python train.py --d_shared_expert=64 --normalize_top_k=false --balance_loss=0.0105 --scale_expert_input=true --lr_router=0.00103 --optimizer="adam_variant" --beta2=0.99 --batch_tokens=[32768, 65536] --seq_len=1024 --steps=12664
Below are experts of layer 10 (counted from 0) of a mixture-of-experts language model. Rows are named router (the router's row for the expert), gate (a neuron's input weights, with its number), up (a neuron's input weights, with its number), down (a neuron's output weights, with its number) and show model dimensions 0-95. Each number is 50 + 10 x the weight over its row's rms, rounded and kept within 0 to 99.
After each expert's rows: "mostly gets" lists some tokens that are sent to it at least half of the time. This comes from a sample of Wikipedia text that the model never trained on.

# expert 2
router:57 35 20 58 48 73 49 48 34 34 49 67 36 51 59 49 41 51 53 62 61 54 48 64 49 36 43 43 41 43 51 61 58 41 31 50 69 41 72 40 54 53 53 37 54 53 53 49 36 51 51 37 58 56 45 58 38 44 45 34 44 56 52 55 49 63 34 60 48 42 43 59 60 39 39 57 38 59 57 52 60 43 56 56 46 71 31 65 57 46 50 44 52 46 45 53
gate0:50 48 50 55 48 58 33 62 46 47 51 45 36 63 34 49 55 67 51 49 54 49 35 38 43 65 49 57 32 63 35 38 48 50 51 52 47 50 42 52 41 39 62 45 32 56 48 60 76 55 57 28 63 47 45 44 28 37 58 47 51 50 56 51 39 52 34 45 54 47 37 58 57 36 45 55 54 69 60 46 55 52 52 56 77 43 46 54 53 43 63 51 31 32 44 53
up0:46 51 65 69 63 41 41 46 41 56 55 59 62 53 64 36 41 53 40 41 47 62 34 46 50 58 62 54 46 42 48 44 37 25 55 55 46 44 65 52 51 68 37 57 45 55 54 67 51 51 55 53 54 56 45 79 53 54 45 54 70 35 50 59 33 40 53 54 45 43 32 60 53 36 56 55 55 53 44 35 46 48 50 48 65 66 48 38 35 35 41 34 62 55 48 44
down0:46 31 70 51 61 58 52 53 50 51 47 47 51 55 40 61 60 65 48 36 58 33 65 57 42 42 49 47 42 49 58 21 37 55 37 44 64 58 49 40 52 62 54 42 59 55 42 53 43 36 43 51 51 39 33 38 40 69 60 38 57 66 37 50 46 61 56 51 62 51 52 47 50 77 56 36 34 50 39 48 56 62 46 60 49 50 53 61 54 49 33 54 58 57 47 34
gate1:42 26 53 55 54 56 57 43 46 43 61 45 46 47 56 45 65 49 48 49 64 44 36 42 56 51 61 46 42 46 69 49 48 50 34 58 48 30 57 31 52 49 55 42 32 52 42 59 40 55 41 52 54 68 46 60 48 44 56 56 46 43 52 59 33 48 56 26 32 44 56 42 47 55 49 48 51 56 49 55 61 70 41 58 32 32 31 58 53 38 62 42 36 29 33 56
up1:70 51 54 41 60 56 65 52 44 45 49 67 21 47 56 50 43 33 60 56 44 63 53 35 44 46 61 71 77 60 46 50 45 36 39 47 46 43 59 55 45 59 45 41 44 45 63 52 43 52 53 47 65 59 52 59 48 46 31 54 59 52 47 53 41 44 29 47 43 48 36 36 37 40 43 47 59 47 53 46 58 53 57 35 52 54 42 59 42 50 38 47 44 70 28 55
down1:38 47 56 58 57 49 39 46 46 38 54 46 55 51 42 61 52 51 33 38 42 46 62 54 41 55 49 50 48 77 58 43 30 47 68 33 49 61 51 33 32 47 59 50 60 75 47 57 41 58 44 51 41 55 47 45 65 49 44 33 50 63 63 46 55 34 62 57 57 49 39 56 66 58 68 59 52 51 55 38 51 56 43 54 50 36 63 47 54 55 38 58 64 47 71 35
mostly gets: "\n\n", "==S", "==P", "==C", "| Preceded by", " | | | |"

# expert 0
router:55 61 50 52 57 45 51 58 64 47 61 48 53 45 53 41 42 51 58 45 40 48 48 33 46 49 30 48 54 69 54 51 53 53 54 44 63 55 60 34 57 50 41 35 33 57 57 65 47 58 36 35 66 49 58 60 53 49 55 35 66 35 32 61 47 49 13 52 41 57 38 57 63 50 43 38 47 45 52 48 62 51 55 25 41 56 71 53 63 49 59 57 50 52 54 47
gate0:51 58 38 63 63 55 58 56 74 49 44 59 63 39 57 51 51 53 60 44 45 41 39 48 45 56 53 43 54 43 56 46 47 52 59 41 56 37 42 48 56 59 46 54 55 54 42 42 67 39 40 52 61 52 33 39 36 50 62 45 58 52 27 52 63 66 58 37 59 58 32 58 61 51 56 62 40 55 69 43 35 78 65 67 56 61 62 46 39 52 72 51 54 48 53 44
up0:50 48 45 54 63 41 56 46 39 52 43 48 50 46 40 51 58 50 41 60 64 51 39 46 42 53 45 37 58 44 68 50 37 49 62 34 45 62 67 84 48 60 61 58 29 53 67 55 61 57 51 56 52 44 55 28 37 44 50 52 39 44 71 44 48 31 45 47 45 28 48 58 63 72 48 68 48 48 51 59 53 59 45 48 45 53 49 49 53 41 66 50 40 49 38 54
down0:44 45 59 45 44 54 76 45 63 52 42 55 58 42 47 49 49 54 70 58 51 48 43 62 45 37 38 40 64 46 34 68 37 64 29 54 56 42 50 50 68 48 64 43 44 40 47 43 53 58 58 55 28 49 53 48 62 52 38 55 40 42 51 44 66 54 34 58 41 38 54 41 43 49 46 31 64 57 30 53 42 57 55 57 32 61 52 69 45 63 45 51 53 60 47 57
gate1:46 39 45 57 58 48 40 59 35 52 83 47 51 44 51 52 61 47 50 43 56 52 50 58 68 47 58 48 64 55 47 55 42 41 48 36 55 32 66 59 39 49 66 40 51 49 51 59 47 49 58 23 54 51 40 68 35 53 59 45 56 53 36 55 52 68 64 72 56 32 44 55 45 46 58 65 49 44 43 36 51 57 46 66 59 68 59 44 40 49 36 47 59 37 47 57
up1:50 46 41 45 50 47 47 58 52 48 56 43 51 47 47 42 44 55 44 49 26 53 25 68 55 47 53 41 70 51 58 55 37 37 52 53 36 55 50 62 49 53 50 40 51 79 45 30 29 34 56 63 45 32 59 48 43 63 57 42 43 50 53 58 49 45 41 64 48 40 49 33 42 50 52 51 66 34 53 37 54 70 41 50 52 34 50 35 34 41 55 47 54 48 39 62
down1:68 55 73 53 50 38 40 58 44 41 37 58 56 53 42 52 51 35 55 46 61 35 27 50 35 45 49 67 39 35 48 62 51 40 38 59 48 44 45 63 53 58 59 58 55 60 54 24 57 42 44 57 62 48 46 61 56 55 51 49 41 41 54 54 54 55 30 52 61 47 47 43 41 35 36 64 33 63 45 56 44 51 40 44 57 59 34 71 47 46 44 51 69 48 51 62
mostly gets: " f", " Bl", " pl", " b", " l", " Br"

# expert 7
router:58 52 53 58 84 63 71 47 55 28 50 83 56 46 44 58 44 62 55 52 51 49 51 57 57 44 41 57 60 51 60 41 44 41 51 48 38 55 39 55 70 46 46 69 42 57 55 46 63 54 53 66 52 64 31 43 51 46 41 59 42 35 60 57 53 55 38 43 44 54 48 51 49 46 59 49 58 67 54 46 50 45 46 73 63 46 55 64 59 44 60 52 52 44 38 43
gate0:64 62 43 39 55 42 58 53 67 51 63 45 56 72 40 27 46 46 56 71 37 48 57 16 48 44 53 49 65 55 61 42 45 57 67 43 61 48 68 44 54 34 56 59 57 67 56 53 43 58 37 53 54 53 64 33 52 53 42 31 42 48 70 44 40 50 36 44 66 48 50 52 47 51 55 54 46 47 52 56 42 39 52 44 56 54 49 55 48 45 39 58 48 51 42 36
up0:66 55 45 55 45 47 47 56 73 31 32 55 51 28 56 61 39 52 43 40 40 34 64 48 49 60 51 60 35 55 60 60 48 52 37 62 41 36 51 45 58 45 57 57 58 49 50 30 46 58 48 60 62 41 38 56 50 54 57 55 34 58 41 68 68 60 49 59 53 59 59 62 45 36 44 47 57 52 44 40 28 54 33 52 50 42 44 66 40 52 51 59 30 57 46 39
down0:48 55 57 56 52 63 44 60 77 51 46 72 39 43 46 46 45 65 41 50 61 39 33 32 51 41 63 60 46 33 48 49 52 56 72 53 48 45 56 59 44 42 55 60 63 40 37 54 56 46 66 64 48 39 41 51 56 59 50 32 50 35 57 49 53 55 49 39 53 63 35 36 47 45 46 45 49 51 41 68 54 49 68 45 56 50 54 56 51 80 34 54 48 55 51 65
gate1:66 61 49 49 44 53 50 50 44 44 59 61 52 52 56 58 54 48 37 54 62 48 30 57 51 44 53 59 53 52 50 44 41 35 39 35 26 53 22 63 53 58 59 69 64 47 54 43 35 46 45 49 59 70 46 44 52 47 48 53 51 55 45 56 39 59 54 59 41 34 48 45 52 37 64 58 54 77 48 41 49 60 49 37 50 44 52 33 28 48 68 50 59 40 34 43
up1:40 44 58 55 54 65 47 51 48 49 61 64 45 43 45 52 57 51 45 53 70 43 48 39 50 47 69 37 54 28 37 53 38 28 44 56 49 62 44 32 57 70 48 61 56 39 67 45 35 47 29 55 64 44 57 34 54 31 33 48 56 52 41 43 23 51 48 55 60 55 45 48 52 56 54 60 48 48 52 50 48 53 65 53 55 44 54 38 56 53 43 48 37 35 55 71
down1:59 55 55 55 55 48 46 45 77 53 63 30 49 61 51 52 54 42 58 55 29 56 59 55 53 70 60 49 43 24 52 53 41 38 64 50 46 49 44 50 46 40 46 53 70 44 52 46 47 49 45 41 43 52 62 47 49 62 38 49 34 53 48 57 64 61 51 59 56 53 54 44 46 54 45 53 50 49 72 71 56 38 56 51 64 52 63 71 30 60 60 31 37 60 44 35
mostly gets: "iy", "uk", "ā", "ō", "ik", " Kar"

# expert 4
router:54 38 46 57 52 59 57 30 54 47 41 59 52 68 46 65 66 41 27 50 60 50 53 43 61 31 45 54 40 57 60 32 36 41 57 55 35 53 47 50 48 38 56 43 56 40 58 64 47 67 66 53 37 55 46 49 58 46 51 56 61 50 46 43 40 62 30 41 53 48 71 39 51 47 51 70 54 43 48 40 48 52 60 58 52 35 37 39 45 45 42 31 71 54 52 62
gate0:46 47 52 45 45 51 58 60 62 53 57 50 57 50 51 63 50 43 51 41 55 58 28 65 60 46 58 43 60 52 67 53 52 60 48 48 39 44 42 66 44 53 48 39 48 42 42 42 52 33 54 64 44 52 56 58 58 54 57 48 49 50 29 55 51 57 59 29 41 42 58 67 45 42 40 54 53 58 64 43 45 27 52 57 50 47 45 56 39 46 37 40 71 14 70 70
up0:56 54 58 62 40 44 50 44 41 52 48 35 48 42 38 37 35 51 56 34 50 43 52 48 60 52 48 44 56 39 38 52 54 50 44 51 34 55 50 35 80 55 40 32 56 60 53 22 63 66 55 35 41 56 47 46 43 56 49 43 48 31 49 55 49 34 54 45 39 49 50 27 37 53 54 43 45 71 53 34 51 60 47 58 42 44 40 63 44 59 48 45 32 43 50 68
down0:37 42 46 58 39 35 38 54 73 50 53 47 73 45 37 60 51 38 58 50 54 65 59 38 62 51 57 54 57 59 49 49 63 42 33 50 60 39 41 37 42 45 55 65 53 63 51 69 33 60 47 39 46 73 43 50 42 50 39 53 38 64 57 51 60 47 60 64 40 44 46 33 56 41 53 46 44 59 47 28 47 39 47 50 54 50 74 54 44 45 64 50 50 43 37 46
gate1:49 37 47 58 56 49 52 45 53 51 55 45 40 49 58 35 62 56 46 68 69 40 41 42 46 66 32 62 65 49 68 48 41 38 47 61 54 48 52 46 55 45 56 39 40 46 57 69 54 52 62 41 70 41 58 36 29 66 44 56 58 51 54 44 51 28 37 54 39 50 45 38 68 54 40 45 29 47 44 54 51 61 65 56 38 54 44 44 40 59 62 47 30 56 55 60
up1:52 40 41 56 44 61 56 33 55 48 41 66 54 41 60 52 47 45 52 45 70 36 46 44 57 68 53 31 49 48 45 55 51 56 32 70 35 55 33 43 46 42 55 54 49 53 66 52 46 56 46 50 53 39 46 57 43 58 45 56 59 44 33 34 32 42 48 61 49 46 38 51 49 51 39 56 17 55 51 49 45 72 54 52 57 59 34 45 58 44 60 67 47 68 59 38
down1:33 42 48 61 51 58 50 49 75 62 54 50 65 45 41 64 61 74 58 50 77 73 45 45 42 60 45 55 54 60 43 47 64 60 45 49 44 36 62 41 43 54 56 51 35 28 38 48 62 46 32 46 46 41 54 66 36 67 47 52 50 57 47 38 55 49 49 55 48 41 68 59 45 69 43 49 42 44 57 57 53 54 49 38 48 56 39 39 61 51 53 59 54 47 55 52
mostly gets: " not", " trans", " rel", " inter", "°E", " gener"

# expert 3
router:62 49 36 62 62 57 61 42 61 09 54 57 36 39 60 55 49 38 53 54 42 63 57 36 37 53 57 53 45 57 57 39 42 38 55 50 43 70 49 43 47 43 56 33 48 57 57 59 44 55 39 52 59 59 57 50 52 48 54 53 55 51 45 57 39 39 59 50 47 59 45 59 57 50 56 37 34 57 40 45 66 52 63 37 41 49 58 54 53 42 65 21 66 49 44 52
gate5:38 42 34 30 42 54 59 37 49 39 59 48 46 41 74 48 38 50 45 59 51 42 65 40 52 37 54 59 54 66 37 55 56 41 42 65 47 48 46 64 52 41 41 41 47 47 39 49 46 55 53 55 59 66 41 44 57 42 46 29 50 52 40 46 33 51 50 60 43 61 54 41 28 43 47 52 28 43 30 57 70 54 52 46 34 43 50 70 54 60 58 64 46 43 48 56
up5:65 40 63 41 64 55 48 52 64 64 65 51 52 45 50 56 66 60 58 43 41 71 50 54 49 58 47 42 52 39 43 70 59 68 41 30 36 42 56 54 57 51 50 52 42 39 62 50 44 59 65 54 28 38 61 55 42 57 63 59 54 48 60 51 66 44 50 46 50 59 48 37 49 51 49 48 61 60 65 51 40 36 51 50 51 41 83 42 42 45 45 56 28 53 51 51
down5:57 48 52 66 63 45 49 45 44 66 62 45 49 66 49 43 42 48 70 49 71 46 31 60 54 58 37 54 38 52 58 50 54 64 65 55 48 29 49 43 47 50 48 54 69 81 60 46 33 53 47 61 42 62 49 54 59 58 45 62 48 45 43 40 48 52 34 40 51 60 38 67 50 41 58 57 49 50 69 35 38 49 37 67 53 53 50 32 48 57 46 41 42 52 57 51
gate6:70 63 50 46 64 64 44 46 57 62 47 38 37 50 52 47 56 41 45 40 31 31 62 39 42 70 50 48 57 47 46 40 45 60 53 36 48 60 35 45 46 57 61 45 40 47 50 78 57 50 44 65 22 50 52 49 64 42 55 56 51 64 64 40 59 48 52 44 55 50 51 47 56 63 37 32 59 58 45 43 52 57 49 65 53 42 60 40 37 48 50 35 63 33 48 45
up6:45 54 49 63 73 53 49 32 59 31 55 45 54 41 56 42 29 50 48 70 50 33 58 41 49 65 55 34 60 44 35 50 32 37 63 60 51 54 52 40 57 52 53 50 52 53 47 42 45 55 50 54 58 38 50 27 52 60 54 60 38 48 56 37 55 47 53 60 47 41 36 59 62 54 55 30 50 71 54 29 65 67 41 37 39 48 41 47 48 53 49 41 55 39 59 50
down6:53 54 54 51 58 32 54 73 57 68 54 40 49 57 43 45 57 53 38 48 46 48 72 57 45 47 58 57 65 59 56 64 48 35 30 32 52 60 75 58 45 57 53 65 65 33 45 57 55 59 35 65 52 36 44 45 54 37 47 36 36 42 55 69 52 56 67 50 44 44 48 54 48 55 51 46 39 54 54 49 44 41 43 49 43 48 48 51 40 67 52 22 54 53 49 47
mostly gets: " with the", " to the", ", the", " on the", "ing the", " the"

# expert 5
router:59 64 38 49 71 50 45 17 61 21 66 44 51 50 53 35 48 45 50 52 49 40 38 54 52 47 39 49 62 45 55 51 47 56 45 66 44 49 58 41 49 48 44 73 58 56 53 65 36 57 59 46 53 45 66 40 58 56 36 37 45 50 57 47 49 48 48 27 51 51 47 64 58 49 57 45 59 62 64 42 47 53 33 58 34 60 63 56 36 56 53 50 58 48 47 59
gate5:72 46 50 48 50 58 44 21 63 47 41 55 55 73 32 52 55 34 52 41 50 57 53 60 62 47 48 52 42 55 53 45 48 55 29 57 63 49 51 27 57 45 41 51 70 31 46 50 65 57 46 55 39 57 54 47 37 43 41 50 76 50 46 51 47 47 49 42 61 52 45 43 53 31 41 46 35 54 60 45 49 56 45 54 56 33 57 58 45 48 39 50 22 55 47 48
up5:65 28 53 48 70 50 54 48 47 61 42 54 61 65 63 67 42 56 54 63 45 54 77 65 49 44 44 55 36 47 55 44 57 45 55 58 49 37 43 60 54 80 53 62 62 57 59 54 54 35 40 62 41 36 58 64 43 54 46 38 52 39 48 54 40 55 60 29 45 54 57 59 43 39 50 60 63 46 55 43 44 39 43 40 40 60 57 58 38 49 36 57 59 63 46 55
down5:37 55 47 50 47 50 50 66 67 56 42 62 36 42 64 46 54 60 39 51 40 55 36 55 47 60 58 43 43 49 57 66 35 55 48 76 62 51 56 37 72 40 47 50 41 36 67 59 43 53 64 45 47 78 39 44 71 44 47 37 39 54 49 63 51 56 51 47 44 58 53 48 51 54 64 43 27 58 62 66 53 50 47 44 41 40 43 54 47 65 47 47 36 44 57 49
gate6:45 40 60 51 47 69 72 50 56 41 57 42 34 74 59 39 54 39 51 58 60 51 58 53 38 31 62 45 61 42 43 70 56 61 35 60 58 48 52 65 41 43 60 36 39 52 60 44 56 51 54 44 59 53 61 60 67 45 51 60 44 46 63 42 55 54 49 46 47 42 44 57 64 55 23 48 37 50 40 52 57 59 47 59 54 67 55 64 43 58 49 42 27 40 54 42
up6:44 36 35 45 54 42 53 58 36 52 30 44 47 52 50 61 59 50 59 57 47 51 48 57 36 58 58 48 49 41 57 57 42 32 58 58 66 58 36 42 47 50 52 43 56 68 52 52 49 63 40 62 58 40 59 39 50 36 56 41 52 51 46 59 65 48 44 53 63 45 49 59 37 60 70 39 29 48 52 60 48 60 46 65 50 40 57 32 30 52 58 53 71 39 80 46
down6:48 44 53 55 47 59 70 43 65 69 48 50 42 24 49 59 55 60 50 50 37 53 52 47 44 42 42 49 50 57 56 51 70 35 65 69 65 46 46 49 47 77 66 58 51 60 35 59 47 49 51 45 58 43 59 46 49 46 50 40 78 63 44 36 53 48 33 42 50 40 52 42 50 52 48 33 58 53 49 63 43 37 56 55 68 50 42 46 33 48 43 51 40 51 68 47
mostly gets: " State", " John", "ville", " University", " United", " New York"

# expert 6
router:61 54 41 42 47 61 60 41 48 29 57 66 39 33 44 38 44 46 56 55 43 54 45 51 46 49 40 57 58 70 50 69 45 44 39 45 60 57 52 50 36 45 54 61 51 47 60 29 42 45 47 65 57 48 50 39 38 47 54 48 56 52 42 37 50 59 25 33 30 62 53 51 54 35 48 39 54 49 68 39 52 68 29 48 56 56 34 47 35 53 67 44 41 42 46 43
gate0:59 72 51 37 46 67 61 55 36 35 42 56 30 45 55 85 41 51 43 65 53 65 56 48 45 60 54 52 45 53 30 75 66 47 62 48 56 48 48 56 54 56 58 53 48 60 38 59 56 52 51 57 37 50 49 40 38 53 60 43 52 46 45 63 45 53 40 64 62 59 62 38 34 50 57 35 44 59 37 68 53 57 45 46 43 51 46 50 54 58 55 45 51 62 47 61
up0:51 37 52 64 61 24 40 45 67 56 35 48 68 29 67 48 44 54 44 27 38 49 45 28 57 58 59 45 42 62 34 35 58 48 49 70 59 51 38 34 60 43 61 63 52 44 54 49 55 48 45 47 48 47 57 36 58 40 60 41 38 30 55 46 56 62 62 42 52 61 50 29 47 42 54 55 58 45 50 50 50 46 59 52 45 38 61 45 44 49 50 46 51 52 39 56
down0:53 29 64 50 54 32 38 42 51 28 57 66 56 60 50 64 36 39 52 52 65 47 46 52 54 39 43 50 51 49 45 45 49 65 56 48 35 50 44 42 40 37 40 66 34 49 48 55 28 68 58 46 35 67 51 60 52 47 65 41 51 43 48 33 64 54 40 38 57 37 47 50 38 36 58 54 55 45 66 40 48 62 53 44 73 50 46 41 52 56 46 45 61 40 63 42
gate1:54 57 30 56 50 46 66 54 59 41 47 43 46 42 62 54 54 58 54 47 37 46 43 27 40 61 49 52 53 49 23 51 49 42 46 59 57 57 52 32 62 48 34 62 52 40 53 49 37 50 40 61 52 38 61 54 69 35 52 31 69 54 53 42 54 66 35 51 51 68 46 38 48 54 41 41 57 63 36 57 55 50 39 51 61 60 54 68 33 64 56 53 62 53 61 52
up1:65 45 56 43 41 50 52 37 43 64 66 46 30 59 40 77 60 50 49 62 52 51 37 51 63 40 51 58 46 50 59 43 55 68 38 46 44 42 50 50 50 54 47 51 32 54 58 61 51 48 69 39 46 51 61 55 44 45 55 61 43 57 45 49 48 28 57 52 53 43 69 56 52 26 61 54 42 55 50 64 33 45 57 31 48 30 53 54 69 46 38 43 52 63 59 54
down1:61 58 62 61 56 53 49 40 43 62 52 47 54 66 53 63 33 22 63 49 63 52 46 51 60 45 50 44 32 50 68 46 50 61 61 55 53 54 49 56 56 25 46 37 28 65 42 66 52 49 49 36 38 39 62 41 59 66 44 64 57 41 54 52 51 60 55 50 61 58 53 46 43 44 51 49 46 56 51 50 55 30 55 52 29 55 41 39 66 47 50 39 63 47 39 35
mostly gets: ", ", " in ", " on ", " March ", " In ", " September "

# expert 1
router:50 64 45 56 56 55 55 24 55 42 65 57 41 46 51 51 38 60 61 55 46 44 44 51 45 57 20 69 41 42 47 46 54 46 40 52 27 56 55 49 46 46 54 33 47 68 49 49 53 42 34 44 35 50 55 52 60 56 29 68 53 59 43 39 58 57 59 51 53 35 37 63 43 53 52 40 46 51 37 54 52 51 24 43 48 54 46 54 47 39 46 36 38 32 68 52
gate5:52 50 75 42 39 56 65 37 54 63 35 47 40 41 51 63 40 62 45 43 61 40 42 62 40 31 49 36 63 46 53 54 58 66 36 49 61 43 52 46 53 58 34 57 44 50 49 34 39 57 65 63 36 64 46 59 65 31 51 60 48 46 56 46 39 35 51 51 54 36 57 45 48 43 59 62 36 46 66 45 59 50 56 45 58 58 48 35 57 33 57 47 50 63 60 61
up5:75 46 42 55 50 55 41 45 54 55 49 27 34 44 56 41 54 55 30 34 55 34 33 46 50 45 58 48 45 64 47 34 56 39 52 60 51 63 52 61 58 71 38 42 57 71 53 56 49 56 63 54 52 53 33 35 50 57 64 55 60 66 52 55 44 55 52 50 60 58 47 57 47 44 50 42 27 55 58 67 46 44 49 50 29 30 59 59 43 55 46 55 61 54 55 56
down5:52 46 53 59 73 41 43 50 54 55 59 50 52 56 30 64 32 46 56 52 48 56 51 58 59 41 46 35 42 57 61 47 66 52 62 62 45 53 58 51 68 60 55 55 69 60 70 59 49 46 49 49 55 55 42 24 63 33 46 44 34 65 42 66 50 33 45 42 40 47 71 51 50 60 47 48 44 54 64 39 40 40 49 39 51 28 42 59 48 37 51 58 47 52 62 44
gate6:47 33 42 60 55 41 55 56 63 49 59 48 35 38 50 31 38 41 65 55 39 55 47 49 32 55 29 45 52 55 66 47 46 39 51 39 61 55 35 53 60 26 55 46 61 46 53 45 41 47 61 69 42 55 51 54 33 47 46 29 51 64 40 58 37 46 53 43 39 53 46 57 51 62 54 40 43 49 36 38 51 52 48 35 55 42 26 56 37 60 43 48 62 43 50 28
up6:44 55 44 45 40 49 44 60 48 54 41 64 40 47 39 47 54 57 52 54 36 65 32 73 45 38 46 32 45 52 37 45 59 40 38 67 66 72 39 50 63 39 38 34 41 31 54 42 50 54 48 33 47 69 46 59 51 46 54 45 49 48 41 47 53 28 46 38 42 54 44 38 49 41 32 45 48 39 53 48 44 40 41 43 56 43 55 41 63 45 33 42 40 64 59 55
down6:31 61 54 67 62 49 37 55 43 57 46 61 66 42 62 66 47 60 50 48 42 58 56 50 56 57 69 58 61 61 58 51 37 40 36 68 47 54 40 74 52 51 51 41 24 42 29 50 52 55 55 39 40 54 37 53 46 46 48 43 54 38 57 57 59 32 48 36 36 59 46 52 50 58 74 44 52 36 61 52 57 64 58 47 43 57 53 45 61 51 33 45 50 45 40 51
mostly gets: " film", " work", " song", " play", " album", " design"